Experts of a small language model.
Training: 775M tokens, 3179 steps.
Below are experts of layer 6 (counted from 0) of a mixture-of-experts language model. Rows are named router (the router's row for the expert), up (a neuron's input weights, with its number) and show model dimensions 192-255. Each number is 500 + 40 x the weight over its row's rms, rounded and kept within 0 to 999. Numbers have three digits each.
After each expert's rows: a language model's description of what the expert responds to; "gets" lists some tokens that make up at least twice as much of what it gets as of all text. This comes from a sample of Wikipedia text that the model never trained on. Tokens count by the router's weight.

# expert 11
router:529485455444426566545535528461524537569507474509501435561464498464441517562576446441465466491495519518523451534541476543462546493477511573587517465565528573462497520515477467532434564570459446
up0:475469518464521503466573551464544556469544444576447546485593466514487469514488559464558496485532433505464472578517490578482542466530454533446486477497481518491511541522548503450512556436488518
up1:474495569503472447509548535511429561506505569499503526423502435464448515464442542475516508482554492522498460472568560569526420548497388445562484465503449575523498530443518472538455554449574531
up2:466465593542457539468496515490509538513485482473508403458579505473541409480464448450440516463511500444564466457570483468477472495464516496541430570539521478449511528493480574486474567521507467
up3:576448509497517476506538440476431506558484479454539522486475444549575531532475482490495498546510463486505469485443470538547550502550519489432527546504473437523558500403550476500479496511499511
up4:495548527493547512505542471527483514501524489486484530522464500508509499509505500496460513495509543563510471488463488496456450471507540491493511477453560526460457533494538408461554527469478484
up5:502515501501542458488500459520584531510460529459494512506501501503519563494486507430477434619521496534439565397511543489439538474449500490490548500417459478523548560537541514545616506445599456
up6:496475475512521482518454567479419471538567510495459468544508474559541556441523523439500515580484448498485475508441482481551470481467520501482525519519569511500554528556471512427474530537504402
up7:475543543557510520530559536485542486487558437511536487524526528537444540564506479558457488507432512450518441510492535488473481484459466474478516511494526518510542504524499582462513526511585489
up8:489433565477395466497450558537519484479538555526446476511517563522455524465489456517524490505466534504516508459488480441463497405493513488362513538467465514531449534507526563577462456515466489
up9:495458524407474459506483490476471538615520482424460493510487487478577439490472456538510527552494494540466455452516503483521541570426478541464476484578475461536586513525516553528520499541499461
up10:448527450463457542513480462453470474461449485469496542520494513468436461518488512487442534530511435458469531545440466536521497541492549497465544498467494462529505552437500535474523575516531506
up11:483535506483530515455542521494505516509516451451549528465477491499477562516443489474477532432523505523491582525475496449504588557501456512526474511560425510455547478490468554505558480439483531
up12:425528581526521523507497486536509528512555553459615509544502569444532458552548497408509490508466578443498560481510443478479547565481499450485406539520539512503525508517511534537479535472457509
up13:526539486537462500518504436490499489506493464477574418452453545482481564521471506523538470419546594492511481473499450515512484458528554513493566513508490488589522467476498528467516578511531442
Quantifier and connective words like and, a, all, some, most, each, same, plus word starts like long-itudinal, or-ange.
gets: " and", " a", " or", " one", " two", " all"

# expert 3
router:511520552455533499576461462462476544531469430536524497552493542525514507520535537519516417546520445509542457562535558507444460481449475532524533462469534440518534479546536540467580439459526443
up0:469536482508522480564463471460484508532473495417505537469497498517391524568494550514432539474469463458552484496515501452449526525485570547491440484497470423472497482485452517549547519449492526
up1:473504472545500485478458487464500591470481489467479495462497545466461574513468466467606450624504484479495533481425510531507486448487488506476486442519570513460562578459547544484484566494566517
up2:545497433600489494479428514480435499507464600526458522485531395458512482512522489525408462499498534527503511488501495523477506505455481450479513514474606492490545467537536575516502493544559488
up3:441514472529534484490572514438536525482527496537469522544556474509553516508563514486461535507444437495496535491507428522451510544604503516496549485493505566440539513500502494490559429582540434
up4:515425485547523478493577500477498511449559516460453462476488493560550488479488502511475475474453481451482520522553485486504575505543523557515495474521550505491522508492493413515485477478460535
up5:502509517496478452551528495542456528531481538484505490485469483469490520447489544517446535482452380519467499514541512516583463597516525491511525473465426582521499487514450541473527500534426512
up6:494468519522550508525566447469485538474397499475547538607525518476443533541473493420499494441527471514525532500555426517525505514467602492459515532518480554433423483566518453535533531476524468
up7:526491484491511510441429570492491493511509563586459478493512456524503579492481512446449536577483585463439508492532418473478515475506516579550542534424558473472476569441562467476487518489499512
up8:531451481474524431425542552517499451453418448436497500492540512486467521524497461475504501490449461517551449437495561518489474489503511523487494442558534402491501586509497469497505528503525515
up9:557556527535434587491462513461514489507481483492464513501460558506527497606583489509411494462451480475488517523497572446497601532516565565485522477532468519511529482522494493530545536477477524
up10:484572454449488463560507463456489439554497503453530452496527432481478508525499564503494425467533494473504494481492480473503503469489465539453472493525579481426535496523470513525457480465475435
up11:501479497453429536571522446507517468476529516473537504489519562489484504500524488455525461509505531541524499496511431509493521500536498463480545455543512531490442420534471474518500535497520525
up12:533491515506553519514508540516473539457596586482431505437478559479514476496565510577500434481566450545509516564576534474538499508587493491505498483482447467456482479522483487497428528502512492
up13:521602478483504509522480549512479479493511535494505574474478509495566444513488529527416531500453504447489491461570532506506531568488493558464546500531482486547497456511485554477565464524526440
Pipe separators ending rows in sports and discography tables, month names, and word-final pieces such as shell-s, madras-a.
gets: " |", "|", "s", "–", "=", " was"

# expert 10
router:502508551458524501567461462455476547519466427545525498548497543524508509514534539522509413543520454515542465556528555503447456480449473530521540466470521442520533482547530541466588438467521443
up0:506448546433509529509526487526494444491460489517497532419450431500482552563531511445518518466534432512488452528492427578524538506536556548485439488571504552498498603416602460491437523540555546
up1:380518463522454533536528537492507516506471483551459521453488534569446465494445421525484530545541554462540489519486505590479501501492476552528483441477433494431472526511557546488527468509525482
up2:451515396583494554483529478553454470485445499568499470487478513503437515515521497525555531526473508487529499415544507469529439449464511541476523446475488523567500510481471543437494481454464474
up3:515532527458563454436490594524479471498513406528486580483464492509506569484505495553500510538498460485493536519508560499519557536478529524458422494507452513561503576465505539516557460492498520
up4:418531523496536454492464533449464443547522518516507419536511500441529628493516439515510538500506533536506488496531476447450465496532461493434429578552470566475558532510479542418457591460491566
up5:502460460484498541515528572444417487469528504453498484516470451427552541480528551454478487516421426502552510501535541532494458521483441407455579542463474524455456435544491454545562481513475558
up6:487551536509506525550475548496466523411498539512472485508543476457493513438493505497508531491477475431499546457555520555527521521489459412643390496520423509500448519493512505531494449517478488
up7:513491466555497455486531467481471511499483450568471492521513519509507492491489471522543485493521552481525480487462507549469440466513542463521486451485533497556550470457532455523518508408521527
up8:484456509535447557458463419494476477484526454513487482497549515491566452537504561526542465471489543458451455454494551554453531479504410389515558505490532513459341550433497547515466479494505529
up9:467367472519489524484530524546499535500472526503472524462452496555467499511516439478443490554540487710503500506598409537472461472542452490549500476423450592509511478474466480580460503484499504
up10:531495564491524570547395536522525612535569527516506485488555567480528388501524507547453600491500442480521492443543535488460447556413520488523439446520545527523531480503502532422510504534600520
up11:541528501538491513492497473524515506522518450442498498491516508558521533507560493463381514557488452500621427530503414437528547534539481472445570445546514483495480500456533510456511506487505503
up12:463442549486485503520538509498477504517515507509398555538534475441547475489436530487467465461628509470492493492477533489513532452495536539582489509498529493543532507467483501440404539562541553
up13:508456511524506412587472502475470441536481472532490528449488505449565507449549582495591435444544491485520550504544493472434416523498513520480480462416477539500578519544557507525520511511492391
Word-final pieces and joiners in mixed text, such as Sel|lers, Norse|man, Canadian-born hyphens, table pipes, and invisible coordinate spacing characters.
gets: "s", "-", " /", " her", " as", " is"

# expert 15
router:510517552460527502572455474458474542534472426540525493549496542517511513520537535527510416551516451507543465564525558508444450478450475532524538460471531438520527480542533530472581440463521448
up0:520538528514508493469505464526555511442485532517530563475488537508521522512541510454488536506539533508470414517520507531527496483506530459426602530457484601532433517512406486491510501528508555
up1:503538527531550441496507489467465497509494531566492506486440513478462500511497580430513506466502508528431438451462570516504484551483472556544501499479545546543485587455492433503512549618472480
up2:543469491495514558477548521480447518486479538500452457532477506510432517372500502516429466552495456421488458537500522432484570467572525525513537585469496510524490447447455449483476478430472457
up3:496448528521499486537480512487482451443457448469542493589460526479444550488514486453587531492500473492498570435543519503440532439498448541515543555573520474516561498488450517547489479421547508
up4:461447471500477491513568480548480562522518459462487515469486505524527465478515497430477513571514456495511537543465567538549506489410539404539485523477514499488575472468477529517572510536508487
up5:520580469543506608471532565491494553495457473501468522473455508450451515461467453476510518464483462530454437519537551535459453450470558542507550505459440477511498462552534542524534546523552464
up6:460487464584495539473478498528484490474469442517413528523570515415514552553527526547510489494544542494499594505425523580533490412496466470555542563483495607539505455586487462536522469548475531
up7:455501464446532506526556477507475512554544510471477541411498479534453510521517548503474503486613533602538531517491432462491523453563487555580438502495493505501539467478520463428458514568591467
up8:456504467510437438548486413531528469433506434472529602486502544535563524446498476442477552488510519547565486451462533486487475555541416503531553474494500481520451476472495501453534483569462481
up9:494455559519527457539524461488539423495395456579470473524534511503535491468508464466542440511478498506492472487423511553555471481444454488476532519586500529498552540554497467484512500489536422
up10:471522483485462443498513445500505510492510519493495507505405568492528483487529495579461464419461552539477514534533447502499466533510520564482501509465524392520495606436510518515538485534471484
up11:464501568506513481502473577461506445455491580484583502552500490461436475431494536489557532542477546505578511511530449474461446480482571431535446541469527514482409475474565470486521549459503518
up12:489407550482455457480513544463485522576464548490578519473437508479456420554537461567514538550502500521504532528467516526475526512505472525466527544485479479449516421487489486544511517509488568
up13:506514466478510516484554564513442500483526478549437500493571471490530452536485518438522552515424578500448461559482552525533467540412568482461525571437467472473535576485547462514478470529457537
Dashes, years and scores inside tables and ranges, e.g. 1–0, (2025–), 2005 rows, vote-percentage pipes.
gets: "-", " |", "%", "–", "|", "  "

# expert 20
router:511524553463526512574457463455474542523467430548524497553497543529507515511533540515509416548519453514533463559526558504446452474449477525522535467467528439520538483540529545458582439469514443
up0:526501528526532514473430508463554508467466453455475493480521525515480488463574518563477472495531428527534450510448492486498505435549479512496540537535469481636575487521503599517516508515517528
up1:553514451490443450473485485436556499547492544477510490453491500592502475477542472501504524533503475455502469564459498515490508464547463545472481571527471513555610488517462499506510465488548484
up2:510510516494520523523503457448421480508490523460528508492539412499474484527371492549564433458524452492515549482536401583513499445495496508557587568502484525504514583459559487548518457512525542
up3:544565461501552440502450491518589501498511426481497514520524527508473434553500454513533467534572438600475505489432504483534521450540522491511459458455502497521501529535466496474502511494473490
up4:456517469486554470456500506503513504563481510442507554517553512494458514566491537502499433512510573459471498510512499497581549565496558497448538536482478527508540499508473500475485486524503441
up5:529432487452516558459514537474507430489470476440529514531498492489481473453550557557479537488484455554451491482471573505493474473524530465523546453519548523496418548529461570428465501534470502
up6:584523451439550456547526568505563498550497455516555473530552547527508500522506513508456452528573575504511489422532484460515483476437455475476494450543554505590503484522585440447503515523410475
up7:542509540541501453512430530503478558564544521453467551484536481468474502550507433462432426484544487567462488550523625497479506524504451523487527553534503528531481492463500580461461589477583491
up8:468473447485517533484484460367474529437506502472521453501458435534438478496468482525452506531460466440505501520474542524479458422506512549494552455495501467512494427473589611561392509426466523
up9:475417476469482468526520418460539526535433546426459468490487534536453483475515574536464494489516498499557449553544428494573484498435516526457561536480500464492572555495503439442459543538481446
up10:569485490448486459505483528514498479510497533493527538498525469500489492558414591492509479534482444569564469539431515509519454404455512464458541502475570559496474515538482541509474514556537517
up11:525488556543524464521452508511557563506397539471493498531490521540453517505494569480622593479540487458531505479512454467515471475516483467462542481454533452532548463519455526452452467509478505
up12:494463530570489446514539512469484466424512514527438508497474507648477539502496551461517504529568525520463502472505503550500482502516521513475491457500551430528520492451518501490520505484498488
up13:489468484493494444465578480507548499539501482464483519469444510545499460496539479526479512616508450519503430530501485499527495488571494461520528517550482520453528495548484518504586435478481458
Pipes and years inside data tables of districts, officeholders and statistics, plus words in biological species and genus descriptions.
gets: " |", " is", "-", " was", " New", "|"

# expert 18
router:512513547457532510570456472457483547528462426547516496554498538528515516513537543519505424546520448500539463557527557518442456475450476529530541456462541441513535485538529542465582440466522438
up0:489503503527448498478499483471511519565511567495460476555463504483499407533500453474538512495497515543517504495480522509537518551551494520545446504477459483574472487489509486462496462459509482
up1:455460485575546519553496461423475534554557560557517501501455530547521531460439542494448464537536492538558500504473478538436565477476466492495520430512484471548520500485492569504515527510521413
up2:465470419485488553436498482498457551443448469566491468562546479469488492466496489505505536541504565502481433476489466525469441551519408508526545551492517466496483555506544508577519517502497551
up3:501571427514490497495417471507499447534510573501454554479497549426477484508475566539511471541464522507526554501515511427405521472486464498490487444603386551482410445479490500481506441519579450
up4:521534441529546527510519514513534476474523483408496487542494522474546454505563519524507488511479470516572431507459492554411534529571631517535462522471453532480489494476587439460496496488482561
up5:426566533553500500487495526473567560443474527485544552505565468498533453436503523533513531464547439461602486491504522524525542587425492501457486507485473539493464505457489518448490529490490572
up6:437548522490437458489456467510619522629576486492521480507537530493483455496480500520514492469468509469500551486518451442449390537455450408446488494397494490528483493475454551551566494523518498
up7:505538498431478526499571470500457464480541466427506554499438492574497522571556420567534514526486494554472522472543535468507496541443541542512486568482534485440448474490535515447444497435539472
up8:531427489498485514534566555504434412473537520541537510503496510529490553453539522510490530478442484524447509535519530579600481501615519499566553533492468512503436478525472497488523441472505533
up9:568428543498593543412471510512541469529480514473498480463556492543479503544430535448513471498551484439510521490548504496529471426562429498486511471459516455503459571494473498477458499505400488
up10:531503464471429483492452493511456567518531571489492510504473519511575484492464539466456521504484495460468498487471473484546572537457490470456506514527465485559530438503488518524557501384553476
up11:382461427513497526496602446441525457462511482542498514529556510515526500559523437521507494448489524503492538493416471550516433432506466498540482509597476492501560427541506435517484457529526596
up12:563476449450561504458533563498486467523474513489487537436539481514494476534482570527480458526452488496591498514501478514500476530457461492487530534532576496474464564454466495523496535483501521
up13:486513479497496544477508543502535491503447468548514479524476529538502513508474447489567403494461536509475505509402472462524499492467451454488462590546499523492505517472521483472489554526558477
Closing parentheses, quotation marks and commas right after a name or noun phrase, as in (EB), (played by Davis), Ezekiel, the newspaper,.
gets: ")", ",", "\"", "\n", " (", "s"

# expert 21
router:508523547453528498582458468460473544527473426542524496553497535526514511516537540524506420550519443511544457556527556504441450482452472529528541469469527435512539483548537532466583438463524448
up0:463462502487414433449480439493487558514568522484522482511495489490525456572482504488416443501541478462459517506484482518513511539519476523421550530488499520502499442470462507547500502535535507
up1:526553512525449405512531510469455459488481580501505513517510466476547461481448483511527501512450552420516488481504495482484542512487547399496493460495458411491476452533543522495553523510492494
up2:467587457498432475501522499455522458469452504523479468518511474502496487439592465438575490454522490459451464434539533479490523537492469490583442493436565425491539528482533473512513494486544550
up3:430540497562366487528473500528571482537531500464507491509504445520485516530497546517573520535458525559552576488549555550478506522463467510444426553554494486428485539463522483534460462487430577
up4:534494553477514556488517470554477501495593532599503518473495493484483497503535477474552541503493509472452577546471496517543519493532552508505545508511544450442554541467542473538530522434512503
up5:509548478548569539452489488495519500528508528525434537500534485534502558500521516528506527517534439512492483533483532545522498552507470501541473555477504532492466479503467535507446439510519464
up6:495519518494472478473475432459577485489511418498455504530444493529506465423480495523462469572447522561494482416448529538489532547463464439448502499549519494463492463557475486466503539452471505
up7:528495513492526513417469513481539547480496542584497457485453526417470532585553485479544506548462472484523470469497493498485522554486430463489533473532508583451512477497625523463558515494492474
up8:537508543469611438499507512488577487615491494470500543493554431465540493572438527572460488539494543389528536479422515440434477479458514517506504518440503593520535402452508525503501522489493532
up9:552484497480457496541518493499512454452488518523429565468455472470462512523462542467493540466453468507440528467487460546544482447515480436495435524525484535469561521491478466396497489448459464
up10:456553489561511572509443459502478521501451548378489510596503535615512521484508475483434527498514508519505553519513505519459499433510411398502531555491492458526483482474486491482466498471442464
up11:424460471442473423502481505487579463503552493475489554532509458460586588534519457551538499447510510566568505551507555457486457495478500514465494454561468508516480484492504522524544423552488493
up12:429504534515523436558535515539514467534495504465546503447511514432483493476503433446472530458468440603532465399479467551624492482475511482429589515439538427522512462468472442434471489512512487
up13:498524508449480491477458453459508487437537449580504500471499468545530478499459513526522467491516437445525491489501529463470434497477438512480508495513498435440523514496529466501553445500464476
Commas closing a clause before its continuation, country and state names like Hungary, Oklahoma, and pipes in election tables.
gets: ",", "|", " |", "-", " (", "\""

# expert 12
router:511415448471543473492547493508486552448431493454599507382455538501444531555433518449477564515550492522569482583466491480489478466521526556504547485501419463501495504497463496491534536524514489
up0:561465514403491464487465501531433500580538518551438523489523520448509466533509528501452513471430465509482487498403597458465503485517503541528570476545527444578521529517515491511470392450470527
up1:505536503497494464498493523499458394412499529589417547549468468476507533580510524564568513554459513466533482538482453505587508497502573479483467492504553532546440540504551440511534480522509489
up2:519515503521524524488531447504464586488497523466532515521502434574532512473506497548501500442500463527513573555547484493509455485462495506490466440534550552410504536477490495500434414496462454
up3:501416489506555531494555517495496495496462427507472453442463489457507593524516445489497448488465501468530450429500479510538445487561535504605565491463498420419522449499497482434522499499543551
up4:490511545456496509540498497550504499526576490503536564515504512473552449453547570417487472492527406489492556523489517572594588451545512483455491504508447497506453515540545501502523506472500474
up5:423513549489467499495463520462479588497533521548464527517532510495469513474558561433434489549387440508395527427553566508600525494492526430489516440530513477501512411502536584446537505565493394
up6:465508448469457439466494472445512508466479498476536507458505482514431457476481489466462463554495450510465450513482500454501377534521504558479520528454539522551461543448512452454560542493531445
up7:477522495565507519483528559486523466541493535521476451544461509507490428547458455483477482485460471512488538470597553534525518565488535510479486547520570447505409547604424566567555489455500447
up8:448449554542455509490478496513442518535565550555463443475496540463487524522551530484569539510508489461475513464519443494525491527457553504477480475512490475491538499513528518562475459458394433
up9:551504406473496484469494434532510432526555466465546555611534502506490480583429479515569442500498513438501560497474517498492493513468474452512571428540531497461503567512460495488523502469512477
up10:545490473482424383533493496453538475494500461489614470493443462467557464496492550507430463471458516420540486526525480513515502550560523454463520494560521534413459442523529549403520549510472468
up11:512544479535495512497541498519508510523544500523491476447560519464548504456546616509587414535477524522508511465465529479567566583536489518539471460471492472574476475513509593456482532506521515
up12:535537527505524501521513540498517474495544506506508508443513500434481575481562549467446532495393530495451475531544515484478487487604559457476492492533486454473530586522514506502467515463507473
up13:464508476519457475517469529446518504478479453471501464513572444480503603467547597451455492487502510508530475445581471447552453425504577495521430510542466507511489430522446481499484504560476486
Pipes and column-header words in sports, election and chart tables, such as Date, Position, Result, Goals, %, and separators between them.
gets: " |", "|", "  ", ";", "\n\n", " Team"

# expert 0
router:520520552458533513575452468461476545527475422547523489549500542526507514520533535519514420541517452503537459554531558508448451470450480529522537465462539440515534477547532538470583440458519447
up0:492461462613473503413497452549534488464413554491493511536457474509464492446548500462505464557504479514510548487416448502534509549425499483549520541546601438521510490473524470526600467489444523
up1:552487490456550448517479463507492514512548478427465534520478528516490482509531546552548495541526563458522501494504494454511520536467581440507550480522547447519459490470499485469467501449491421
up2:546500492523474518498495472473488540510529384514425547538485551508496539421584483438549564559485542525598471554510488489542511515514538558516472453474480534516531489540462532496521463480466564
up3:551510540530547492486503544438469495486512500537434498481473498497436496499395554499521483491525444563493469539475447456562450500609515436526479470517503452477491514513504447471477513551478518
up4:474509501431535505543513499479549528465509543573557494487560480507483455541472485490488520475433533511403486402521498474493441436450494529502472517480466459440475439515493523504526504469486421
up5:474511496479549477475526415453529511499469547512465492456523508472525556497537537474484451482446462519528450493598555431480516503511440455480505510482513497484571456528524488469573540495474518
up6:495556551481477524530523485498519476447467527565521423526500474499543530496529482493483515491455399533474544451510474441505412549516454422502449484535427536466520480479437494478507484512511533
up7:453500439462532420431404520473561508463499453492547506494470534396496543439436510466484495575557478535527572444457525458500590452485454513519457496510595518445501443460483483562510472522493481
up8:476491481488500554487519503515513473540539491497503508351470561596491492550514451477480473448515512526500484434503503489561480473472485524511442565456513444497492498504523473542495523495450434
up9:577502512548481566529511443510460522506426496507518474403503452531471441474509582475471446564457487515471526466544494520481481421579504542425500453423425474467527471492546476536457441474492525
up10:408516562476580454524508449504514542530598525399481529474460501474455545571503491401426459484555459524499468448534526464513517481546436474571521548512483536574473523527520510478470528529446527
up11:505490462469458515525515468518509488511503454509545519493458439525471561517474496515515543536497446544554542493569483550428505555465509479502507502566442391531518574476451499447460593435404457
up12:533539485506491468493490559523462496526449471552479446543513456525530513485474548503569582473480504496567544528455423520488514495406510480492525455514521419491513534558436546458568506471489464
up13:427482493404506465422507484537530482403596547492544550504545477464503594420540547506483428594473497532552493462509489570490460521439551522522513471583538517450469491432464509510495527496482494
Nouns naming people's roles or relations in music and biography text, such as band, singer, wife, producer, plus heading equals signs and list dashes.
gets: "=", " the", "-", " was", "er", " The"

# expert 23
router:432594543509483469522567518492445420506456512531461557497494537536544539569498517522543497513554523527528546500499432467515448560505457495404451486454561540554554460450441519465492512458496517
up0:442439501482557560509483467519449435472592500485569569537533522463423442565483483449545527473526533483496487437561547490430491494487492499554511533510547531542505497411470481498438542538603426
up1:587540531454566448465489503559516496493441451530569533506513547498505508512475496549520538487453482443518442507545511456496543500509540477463513446436489567497437497539451440436514481504529530
up2:557505545507436501527485511425496448535542505522514475435530475547515535436573473502516483479530465454487393394486453453490514531495499492541494564427520420525477475455534521495448419489535490
up3:493523477467480489520496534567527532534477512481514565490539550523519465462455474498530430515515529444511524559518462518511505474425535478448554500528508576512551510494471476584532476491582504
up4:544546527491559540531517497492463559569523512606533455506472499491498497498516483460539525423471560524578474504444487488559606487573516424552497505540479475498461449607534445491474467531439491
up5:490468492480530558579538479549458517437484519465496490516529517457548496494504523470486485522525538565525528468508476514484495459530565509520430450434512511470506437498452476453500567455501559
up6:534523574460576471511458504506524502460538487557542424577510548476531506526506515467538416511479401527557504448483538554496516446530463487527533477457531507489504515518498483431543487573539434
up7:524527513523532562466481449461504471459464499511510513448513550504511479485507440473508471486443514483624551497546503511606507494456492423554440575527479482446544589511520519450390571455444470
up8:497494475486454515477495563569548492475550495424494545515577552508533444441515465507512511461465496499516598490502460524516522493501548507567516466517468490562516487485473435551504490496540509
up9:492466566490534527459523450553488531519526449501447483465468495522503464495530464475439548436535520470483591490604523456515490506463500572479551431490487526511506508428534509502419513498521576
up10:432567503481449471457561519505466461458561477544504470450448560529552475465508458528479414480480449509478518572514497480548516516437554466502478478436554478441562542440497499547577432457527482
up11:451467407574483490490500545506494454445538439501502440553595416478462492488476503452459450506426521444518530504442571548517488550481495428521496568483429430514546524460401516510516479481495523
up12:496467508474538454539496495478487436488509399569506487501516498518488489525512469466463525419552481479483521494488490499472528578493549533529528505442551560480474497540488468506455595544488499
up13:487448516474491507495523590478525525521583510526453482472450509488584438499503450542515533541488550516486486416565507536499524442555515511477499466482475536473509416515483542517489532481428489
Prepositions and past or present verbs in narrative prose, such as during, against, took, plays, dates, catches.
gets: " on", " for", " to", "ed", " with", " of"

# expert 9
router:511524557448533508578451466462471546523474433536523496546501541515510511518536536526511420548514451513546458560528553504443455485453478530526531461465530443518532481547535538470578439469518446
up0:469551550509462463514453550534571538520550539464451410488508543525468586454479470451606455489410482576477493525441529531526455519525493493545565449516454509508475477489528459408537541530486510
up1:546498479493452575422539500529574576456487497535442515530510540551570504523489479458489480413540499513474583495481481432473519507458447433575550569572522480517482474477539565470477452477541469
up2:555432531472481417535507490443535483479502507609500617514453519521508437464534535522447511485549509552498585484520523473501523497474441460508480431497492498520429490573440437547466557472474487
up3:519555539473544460568515524509511498499484512492455473433426498497589482456502537498546432473450545485410490496530559462472495480472400580508497510498484518514480447496517498487506475562428489
up4:498477512460521483512562488534484510486501475507473566513485504484540529496532412562503536458532486482480494536455437539561549430470528544537469511530575434445459516527405497481401528475468493
up5:501456528519505563515432518459524494492535568493536530507537518504550476431483520524512435526489463555508418546495471474409521476556411519499471553531494466439452543459433494488478542540544494
up6:580526539494452487413550479415458464529477516481561501479482484517472547519537440452483496533470510496515584516451529491516471489502527477459434536574541555439507441462504475549503508488486468
up7:476530455527487456475484515550536513411443526483465481418492438585473539459521538504455450540541530525519585522520514469539529479515571471539426484503576496480504477472547443445494499531481415
up8:491495597444571484470508481523606464536479441504465496495501509488475491515469519578560482478460493510517457502529570445506463439468508569466439449451474502472525494448454476511459509503529466
up9:516487493520504488469500515478491532445508474511522530428565505461568505469467454515499468511452450497425548548498585504491483536531548471512530587574491436492492531504500494509407486503473472
up10:536464539507517463516544489438533472555514442453524504539400512495470532544474508478568488544541483497588518544516531514595481545560494464518529480516569506500443484453589520510439515425462425
up11:516596470487501489480483497496465438510566492476508448526540482559420459458501454443487493519505539455475551573496529481532510515499526485553537465490475478450506511618488493510581484509528474
up12:486528479492476496515490501487525481521446476457584524493542439371516487482476495524529539436493526508461465494472492468492513432526589506458573473528470527488520521426556557547467410525555463
up13:491485551529478427492415511479475462467550478504561477483560499500522518470524527447511558507429510448435508504502476446459472499501433506515461508508508518527541466508462495495533505577502448
Four-digit years and decades after in or of, such as in 1999, 1950s, 2008, plus "the" and table separators.
gets: " the", "-", "=", "|", " 2008", " 2022"

# expert 1
router:516522549458521509573450467461472543529473428541523497553493542528510513522535533521506413549517447511540466558528555510450455477450478530525534465463537439522534485538537538468581438456523445
up0:534470457451501496488518554473464476522517486478436492538508528513486454531514539484477615487531536492507474499523585420452516494485500511482482579459481494526524420504459514478420517446562510
up1:501550536450530469482604466552486488476456421471530568492423482544483522524452491549454472528492474531497521521485441524505473553563551480521434489497362511551490481543500546504530539439504497
up2:451521478503464520515509510508604470422520481454507462510506536454440467494543468514385510515603519486506558433519462469463516494496578504526430480518551530473545471485436508500469487472436518
up3:479538535523562548542534459549501483533500516469480486490520503507532508511490497542537551557521553398552482526517580463451530494521466477427570448490492502492522557571398436462528501489531545
up4:415543496479566464498502516472480528477442557556443507489496572478570566424539523503504459564562463553537514455527409544542492544507512554523478547536535475505576461465485532476564417521506431
up5:556510559503507492530510491503512466494483494575467476540478577490512460476390537544482489486502480553494462473446493463496493473485490516493462532493464436457458541432516523500522513539460601
up6:485504485461391509482461454463496472517525432450551487501520513600508497479512547596507500525553472510514519471489510389525464544491515561447577481564607422499549425502512497559510523425483550
up7:489516502507524467504462467460461482536559533571555500483599453504566594548488472523478508508483526546486519518572548497378519562515518519508478482510516517483418488563478455442527477485508547
up8:437552522453438457457551405516413531565462506585449516539533533505525481479504482481524518529478535509503481503485516471573461501557562498521496532531513496522414526473390481515530523480492440
up9:535482495571484582541472496519566541517551476457477450480525578419466507500473480561447545439530481503501417525522444446450469472460494415523516457492487517511491515545471470464486483441493474
up10:421502523548578552569471474515533471444579490499462499541437525378585514490471513577569446485436439560485474456503471489497491513445524433504495514489449546455580487487552421560527547460450470
up11:499479415509475516525527500486465515497545499489465516471496502523556458444540526507483497490513537527496477578529459481504459539432498425510505477555479500524493568507530480504496474465437471
up12:509513492414517529431473536543422527540484542462528477448483505475453512468543478453594537436435482472569493506501433472440511533481486510534493519591555489467489449508507479510476468511468522
up13:526395532491536510510428493462431470549475551523500522439455467529483521514521496549573568464442431485431505492468502500487553534462417582489516459546500434507480438476529538477503547518491420
Mostly "the" after prepositions, plus table pipes, percent signs and mid-word pieces in place names, e.g. Low-er, S-ki.
gets: " the", " as", "%", " The", "The", "W"